config = dict(
    d_model=192,
    d_shared_expert=0,
    activation='swiglu',
    moe_layers=[0, 1, 2, 3, 4, 5, 6, 7],
    balance_loss=0.0176,
    lr_router=0.000611,
    norm='rmsnorm',
    norm_eps=1e-06,
    lr=0.0128,
    steps=4114,
)
Below are experts of layer 5 (counted from 0) of a mixture-of-experts language model. Rows are named router (the router's row for the expert), gate (a neuron's input weights, with its number), up (a neuron's input weights, with its number), down (a neuron's output weights, with its number) and show model dimensions 0-191. Each number is 500 + 25 x the weight over its row's rms, rounded and kept within 0 to 999. Numbers have three digits each.
Before each expert's rows: a language model's description of what the expert responds to; "comes before" lists some tokens at least twice as common just after its tokens as in all text. This comes from a sample of Wikipedia text that the model never trained on. Tokens count by the router's weight.

# expert 15
Description: Full stops ending sentences and paragraph breaks after them, as in Serie B. and aged 37., plus sentence-opening However.
comes before: "\n\n", " The", "=", " He", " In", "The"
router:480509505521549532514549535494486500533505489462493474505492526460487456523468528484507519541514538483513496490530498520512532510478508473491505495456525459507443478532498489456424475503485536478474531473496454485497456535508498479517479514454524515477484537498494511477513509497502471497508535504465504541481468519496512503503543512501528519505469523525522514467472532514543473497534496478471508473489510483477495526526482491511456471469490517523480498467537491464441506561486511512504501463495482496493512503537478531485494493501482433499472508487499529474486542489485476534
gate3:468482491485502482469482471532493500500474517515515519516503441517530484486491452461511505553486509562540513476504488486511540533504526477535484534481516516524486489467520508461504483447476484480564476515532526469485480539523496533513495469494482477505539530459488527505473522476447554523453503498483515497488488516484482486520521509492473498483509548485539507536502480514477496496527534510526492530529553513544465481484506511491518513496493480488483474538454502485511497459462476483503444474477468466499524463522531501510485500508474522496480479489480528520454497478477495520
up3:457504523503495464471481524530482497472502456498533502512488467478517509493496510487496486534459481490486528496493521515497493516535514466532456517518494541484496505509497497480489470497496526466513457491542505449464511540485517515537510516497484524503498503500480544457496517471484522491485488452483541500522520490471477519468548490468501495517527513433540496485501486523480494480498537503518524523522506484533503500524525495486488529476495496483523492534492540514494499480473479431505460499494441493534491525504541497554470461516433515508487480467458484543468509459494488565
down3:509468504525474481492509542448537504538490505526507494550544476504534508502516524488537519497540507489499459526501519554451492511510533478508506512524525492515500474533501508483481539447498506527481505528527482471474473562508489468504506496506561438538482497497503546484510511509532457501464504516482464496485488483521531528474520528460514481455487518529497515490456503514484449511524524503465507480546481488532519461514510505467477460525541505498481485483494485488480517503491483529509507564512511506498487478496532447484494504512526509524534500492528501452492510504479499451
gate4:499551500476444532481517530527511517516506513520493533496477534495523507503470511456508524482499485521474555524524534495507483522501425540471515537513534494485426467508551479473528484477531462526474526496439520460509460506519473519484504514512521524515491430477481435513520499520496517498520515499519499496491504539514524484435475514477492509490468486517489505488486513523530464468510538479472493539466515503485529478488495486484481490510438483501459462510500487481530494492491503551495518526502473509477531475510511502503510505510517510493506523482464482486515512492525496479
up4:448486503514460491482494530514492528515537480501477513488458540513529506498480513520444521500464477537491499510542508480523490492505490518498494488439522528510447537475545515529497490499537477476471487476471481487521485510511485495507478555538523548503486488510434468507498490494462534494515521513507475506533491494489492515521506485487492499468446489542472504522516535478514487443542487492483489494503468527517500540516524435432481477513460464529479466476499489502530497532531520502510546532495505512530467482518512495503489488522494536498523512513486542513493509527464516462
down4:480524480484495492492469474480534507500505500453513509527511472496533545455509494449562504516506465497499546475499484482456449468495468486492516485454477525478481480514500461507477529534479510513495515522528482496474499530476546485492526468510470507474509503517498507465500489511501466504499518478529508503479510522472522505503473494486520489498553505489538532498569485480528525560483526500490516521474519507477503472516528508530451521477531537504479517484501481504475510519472544541507503486499492566473492540526515543495510446467511521498470483534530481530500511562480533506
gate5:508498514500587536456509478430465490491524503488514501471510542541493495490522500514477541498510522503518536519501496534450488514506439496510484512482493484475497456494496505503533527462460493472508484488533541538509530510474499509557498489545530492490539517495499533494472468464491474466512514476527531486494470492493548491515467451476549492503466491466513514476488505521490537480504513518459509491522483484494506524480498526483484495482485480494507539479512521473470511506502520472506520534527470583509491535535509501471492495481508485455503540520501502477520534495525527515
up5:500491491488454553484521510453488489492501495481486468539509552517459512532483499482535476506504495473499559557544501490460463470529488527512471497527492512472472473496465562535501484470472472483453488527491520474528524477491517487510528493493510491509497489473495467480494500495468493513498451477537503490513464522527524474501474464501524476480505458511487467518525517494514476477448508494470463493500462455476482543474510517482491519488498475476516503497493495433502522486493481541499523509496497534453483584467494493484499503542503488489524514527478503462499492484527490521
down5:516519482513457479504504508555492525536491495509497535530491525467513496512511474517518516518514461491452512521464486451523523446463579508488531513493507521526562503491467468491456536521515508532499485491516495501465503504525497527468544517476494515476508483484523474523495449559447490484486517511486459560522528488519452483501481491527468475519530471510492531503580521478484473519494490506493487491459458490508524519492484484535493501501496520467517515490494510506509502464489494467474508438526497518465511511512490467520486491498501520476489487480487530526473530480488501485
gate6:498486492515438534502525484476511443478474512519498494483508535452490508516465503521435486503480485511509481503459509495456515511532500490477467493472482528492493524469463503485505524499546496542457495464517478467528499521568523519485553489487536534525527493485480527504481536503502498485454525488512479490533457490519464509499470510469512510546474489530517507487493490519483511525494531502491505559525532512515470517523543497470531445526512531545489492490505483474481452464504465498472499510491502536497505501450510513489528469481479481495478533501525499488504496469533447520
up6:508469504490491529498540470503519499498470513473548494544502520483508498518460494508464519484476515542515437506503473520481488506536513487535436537491470503492465504513498500486486488512548460524460511515495489488546531532517499470499500512495509516513510513527467498537499548509506525515536477497509499489548452467502496521506474512499446588477527464503536515471445515512496457483511566507476539542476488515517464529503516491510529503498505496489498450472528482461509489476530507476461499510515483487511502470492504554489531486539499525488525505508508507512522475499490472514
down6:529540494494503511489466497555479519482489503553507502550481504477512524548483519488480505480499504480481507475508457523486526488531500517504457548449489504531519498505554523503471490494525534487478507490490470539533469555504516502472466518544476506524518517496514458534481495505490452499495488491484525481475465529500538510536466504506499495512499472490470473476481537521459505473513505508496503443532527466473495531528508471459514494458481477544519534533501483539517521471471479541488496485552448500522508544461510515493485508510499498486509488512491492484493471569519526495
gate7:514500462494485505471512530508489516498450517487493458537495510482462470489480496544475502506517496554546502489492480478534507499535530468489467482463534471508499473527497481488550499520540493558541499499446543516503513533472488490514530504492524457540465507556503469533475512483505531498482493499498476533494440497542464511484518464522472498505517531485524548465495491499490494465516555495495535464509519498532518514499516462503520494476544529492488520501497501506483479516521529452500470494545471498484493541503502521516548531488496489504499497553508493515463485473534468506
up7:497491537506495492493492446495488467514522495491500523462497527512538529514514510462501499514484513493474528518494485526464503479450408512551517526524492551486496553474496522519460495486485502430434469506550475472488492489518487501493488522467491540492512521457487518459505488513513457524525516498507494486511547505436539493509507497475521522482489466518480453535503512479520487548482476504500509522491494509472488487508457505489498536516464473517493482494517485479514545487460470522506537495485521517529476453528478477489476490544515523496497505464502494485498515512472535499
down7:425477515519489504483516509517512488502484553483498504484546485515494501531544475513472477500492470529513487451474442488478482525482454486532495521533524515478500539530518505552506514533510528512499487462497490539454475440500535499483488500447502501498547528526533524509502515520514496514457482495481491469483495514499535518508489484489530496484540467503493496537517521492514510508530494487497522530508513461489428507475476496475497463508492556458485512478491467535482495489499505461539503492483482482502507447519502481515474545458540503500482536513494482546520521463506529514
gate8:490533520486462548526510534505498462518491471552523483520491502565514521487524485523493501522486528442520508503511482568484485504501465498471501445503489529494502531480486487511497473519457505491518470489516477504492532511473480522475490508552513453478509489510474523519507481484518530501489528476550492469488499516499536463496537525511501471475497492533487510503517481489496537488548485492472473513479539478504484512515503557499488497464504506513473517466458512488503545530524472488482533477475514495525503522531518523508529451503424465520489493550512553476481521465536491492
up8:479505510437486516489472512515464509461471496480479465463481491528504506513528527495478482524448501495499459512546491540457518514486442526437468495459493494489529478509456524505495497482503506468473505488505496532472541499515507509549519460507517490508514542519508543502480457511524469481493493512495531502504507490489511468540541516483491510524527526522461497499485518530488468484502497518458540460510509475515502523479473487498450503477519522481529516520449499500448509526509487497502473481537536494496487520474511503512541475507478567498514488553478507446541501474486512471
down8:555464492529471496501481534520535487501508558509497523519518499503485492485493495493469509499522490496508505540451491494490474454469546477519563512533512486485501509507472507512486545511513556519504526518513479495491485559549504521500492511450475522526453460507505491511508497491476493451510511488519490478489487562500516515469486551483511487444505435493490518515517474482483480506545476458539519482462491464481514534526511525498490519475501516522476493497475482543527461476505510521521527457508490452521467524505534491511484521534488478518517531451501473492493483481487469516
gate9:507504512462482485516530528499493501457489513516516474528527498501484481484508488503466520505472477544478450470477506489527506510487499511464489521511526516447523447501525446486495472527514499509505513501501444484523532508525484503557513505495505487499541458467489509535494496504490487476490503480461455535510493472530473524454492468503529502444545537501464500486506501526531488496480500494510501561493499494489456517497525470516573474500514469505493510430507485457543490515491495472471492526506530496514470488443559510532487510504493482521473502461488551473515489492511529503
up9:454487495511553509515522463516497524447505519502492537546503466499508480495497502498490492489531532470496547493490465502518486500480494507517472506469523526483512499527471496438487521516473504498446518516495497470464502531509522489472524464492497501538479484479485499534519530536449554528502522493468479519535497478533504509495517486504509471514552504497527500513537482455492536537497529502530499515499499482455567485509483521472477536449461485517514514503481511452526445502501494512535462521534531479513485446492497472506519510521546496508449491510497518533513512556508489502
down9:460560524461490549508509443544470494447522522517517474550502536452540505506517494453484526474489438494490501500493508527499472496529461519461474504504529508496496514472474478489494490534520484507498554530529509475499464519511482496464477480551486528435493472545497534493520484512485495513480498496516562512514482511506501491489490556490507521489508485498504518478478457528519492501468513522495509528511454506461501506494470515509528494449482490523514475491536478477484492501513513479487457496474499481511491491484503511497506508452513458492517522481531481523476464438490509472
gate10:469491477506484514494512500484492483550530448519491501469454481489519511473540480499486528495479544499532485484453515509494504508502469472479440465484508529491459541502524486466517542520464461470522492514491510498494511516514475508485477505472545500489553502496470479515548551509490541503542516472501485499521459500543471502488502474508476530488504480490486491531518502503508516519518519517455492534487468513537488524464518485509506516495504478479493494502512474480483520513479502550567532484517473466550434514540507502514454507457486468471517512502542537527463494498540499485
up10:480508477460523486461484487509474515542518471517526444532521470509493478498516471496466500467481541490507531482471490524521487495478487478505472505476450520490468498526510454490508508455519494492522531507508491497516530507469472550504483506470496469476490476496475476513459527465497484478556534506457518445510473474522486498475498496484495477523494484525527543472465496529507540521518526495488529488468476501529492557513543454531537500497454517457499534516512520497494554493493511503548509502481496526500492535495542479517475468473473508447490484471533487544533474510499530482
down10:522539493522481484471503512475499511465515457515555498546511517491526516514501521489507518486522578495506475484502507548473557530531465461508514519499487564517534497513488516518520471507494498572501520483504498529510527486516517506532520514530473494482477506477493502522453474489514481550490515557523528484507477497449472480491529530507578483495489559511510473504491474481505503532473503535508499485535457483483496537522493518489496517447525475485490495511509462511495511525462498472471506521511437488519513482489502484496496463502541482495503475484532499495523518507465486509
gate11:460479539497520517520490551482502510483535540488491520503487508509443491432497506541519462493479505500496494522554554447498494499481472475468507500501512494510496498519524495444473573536490480499496511506460488537487504466538473524501496552527487504494506453496510467500480531500502552533510506514492493440531496521506503508500522473503477531484491495469478458486495501537504471517511487496507497527518512546489498509478484476468520510499506543515528488502488463485550494495520510513543496480530493493530502498480520442509482507508474528515469544466528542447475545491491507518
up11:542507506506453483435461488531475527480482490490483484513473483477545533536489507473481466497470512518476550476483502481488527463474474499486511518498511531507502518518502478575513461507562482546515499494525527469497506462495529488504520534494501474482513529488529515539475491478514447456467468528474527489516447476525479501523478460475544478491537492492520528523496464544453476527536484560475507471495502455465500537500502490493503444507518483482491504504513517491485476521506508488484479533504491490493479521455500505495508497535502502501466496489511527465511460499488510505
down11:520544523517449548493529521499482496491496484516504496450529505495521525479495574468486488507533518483498491471477466475504536523503506465495488533493487507520465475489528514464545478434507513452474556509471502478526515507499495522551530489507471499503490502490480520512465505490506543538506475540492441483495468504530506496471536515485547556500553516552488542501511501484493499519497491484490479493499480513450508468514470527480473490525470467511496487478509527474518501507536479508474515512461494509488445485492490510482519507515517528505520464480469443495521475484514468517
gate12:498454475488461506472554513488505480492476545467499483453504474510540435525481501496511495530483486535499512525540529486567554470539513465488504494484500501530505498524501522519474536526513504563539531467434495476500485542490505523466532483511469483465484504483516537478512538493533526498507514482484516476513498509468480487558492499519479442502487544504511531531501502536530488485476485478487498483507517490504535476468493516511497488460478488515518526528476505479492520508530466498486458502500516497496502508497552471496520470535508488471468545511497540478515510477495492524
up12:485472485485533494484537485477523539496490548441477483459527469446488527507495522487507510473503507505494510463509527463578492514508485492513490481455504533549510520508526466461515520469537495517536521455487481469467475540513495488480520498508471486458487517552492469483494487464536498482486463469544510541476464511488452488525527464517486456475481564514478488481511487517518516510504498493504494471481556535526499488466508460461522531484511481531503506501517534479489458519506519507501473504496492505492526511506484502476517490534538514480507503506484498482504466506519443502
down12:494483518485496495519503516457470495559515466505535533523502566501512513502457508476482490505491491474499525504478504520473514499503604525486484497520514475519468478505442469486545483512525488503473454468500511469540540484474544528513508476498488509506490496514529506519487484520496503466511492535540503496511513515510476507489532488472512504529513513524492462505482519520487547482480535494477484493463504459518514499501511483447512546508464556514498497498521490473470487484511492471522532440466499558469444483507526552489497541508496518505477500488526496524496500542515507478
gate13:506497547515519526485495514519531499553504522441528545442551494506499552496530524514477530514522500503499507458501512480517500517488482471465537509482514522494544524475527553485483514522524531487472474500504529511497513522524555528481497540496495513542500479500521506503496496453495478487529503503500500546500477472543516542511477501498514467497447512527499482504476511502513463522467468487519485501502464518489475466550541476522489483505484500523520512543490459469472508539505542489507515446527470522481501526515461535525488537501476533510505532524516502497567497485523498494
up13:512496517514460525493513504542519501530498501497494509504537514531494536507505501472471497512510600531521527483501503458487521532492516508461524505497485502528535495486487495470530475545498489451491434502447507520505500514505521473486478452516462527476508485481505499491521466484525512486511474469529500551505499507539503498508496482465502524456512517554490492476500526503485481521505436479526523523506488541501471516551538543467473476497468464527508535499520479473468476505493526473510531484511467509489474465477508510549480480540507474449504466532482510491506501516537508486
down13:497502501499455477520503533467528495521475506509473529498490498487530543506515507553483469466511491471501547537524508552502549511510503522514479499495475507503463507509518492479499524500492536543514456504534538500484501488483537457461491474500518476522512539523542512484546501575516496518494495537494540495501453483489518533495479543522481462472521488477525505478469490497461542520505513534538548525521496478488525497498492506502497526499538496477458530482473472487489457461463466495527544526538497511487451506508553494494517515495511525486507501513504482508548484478537528467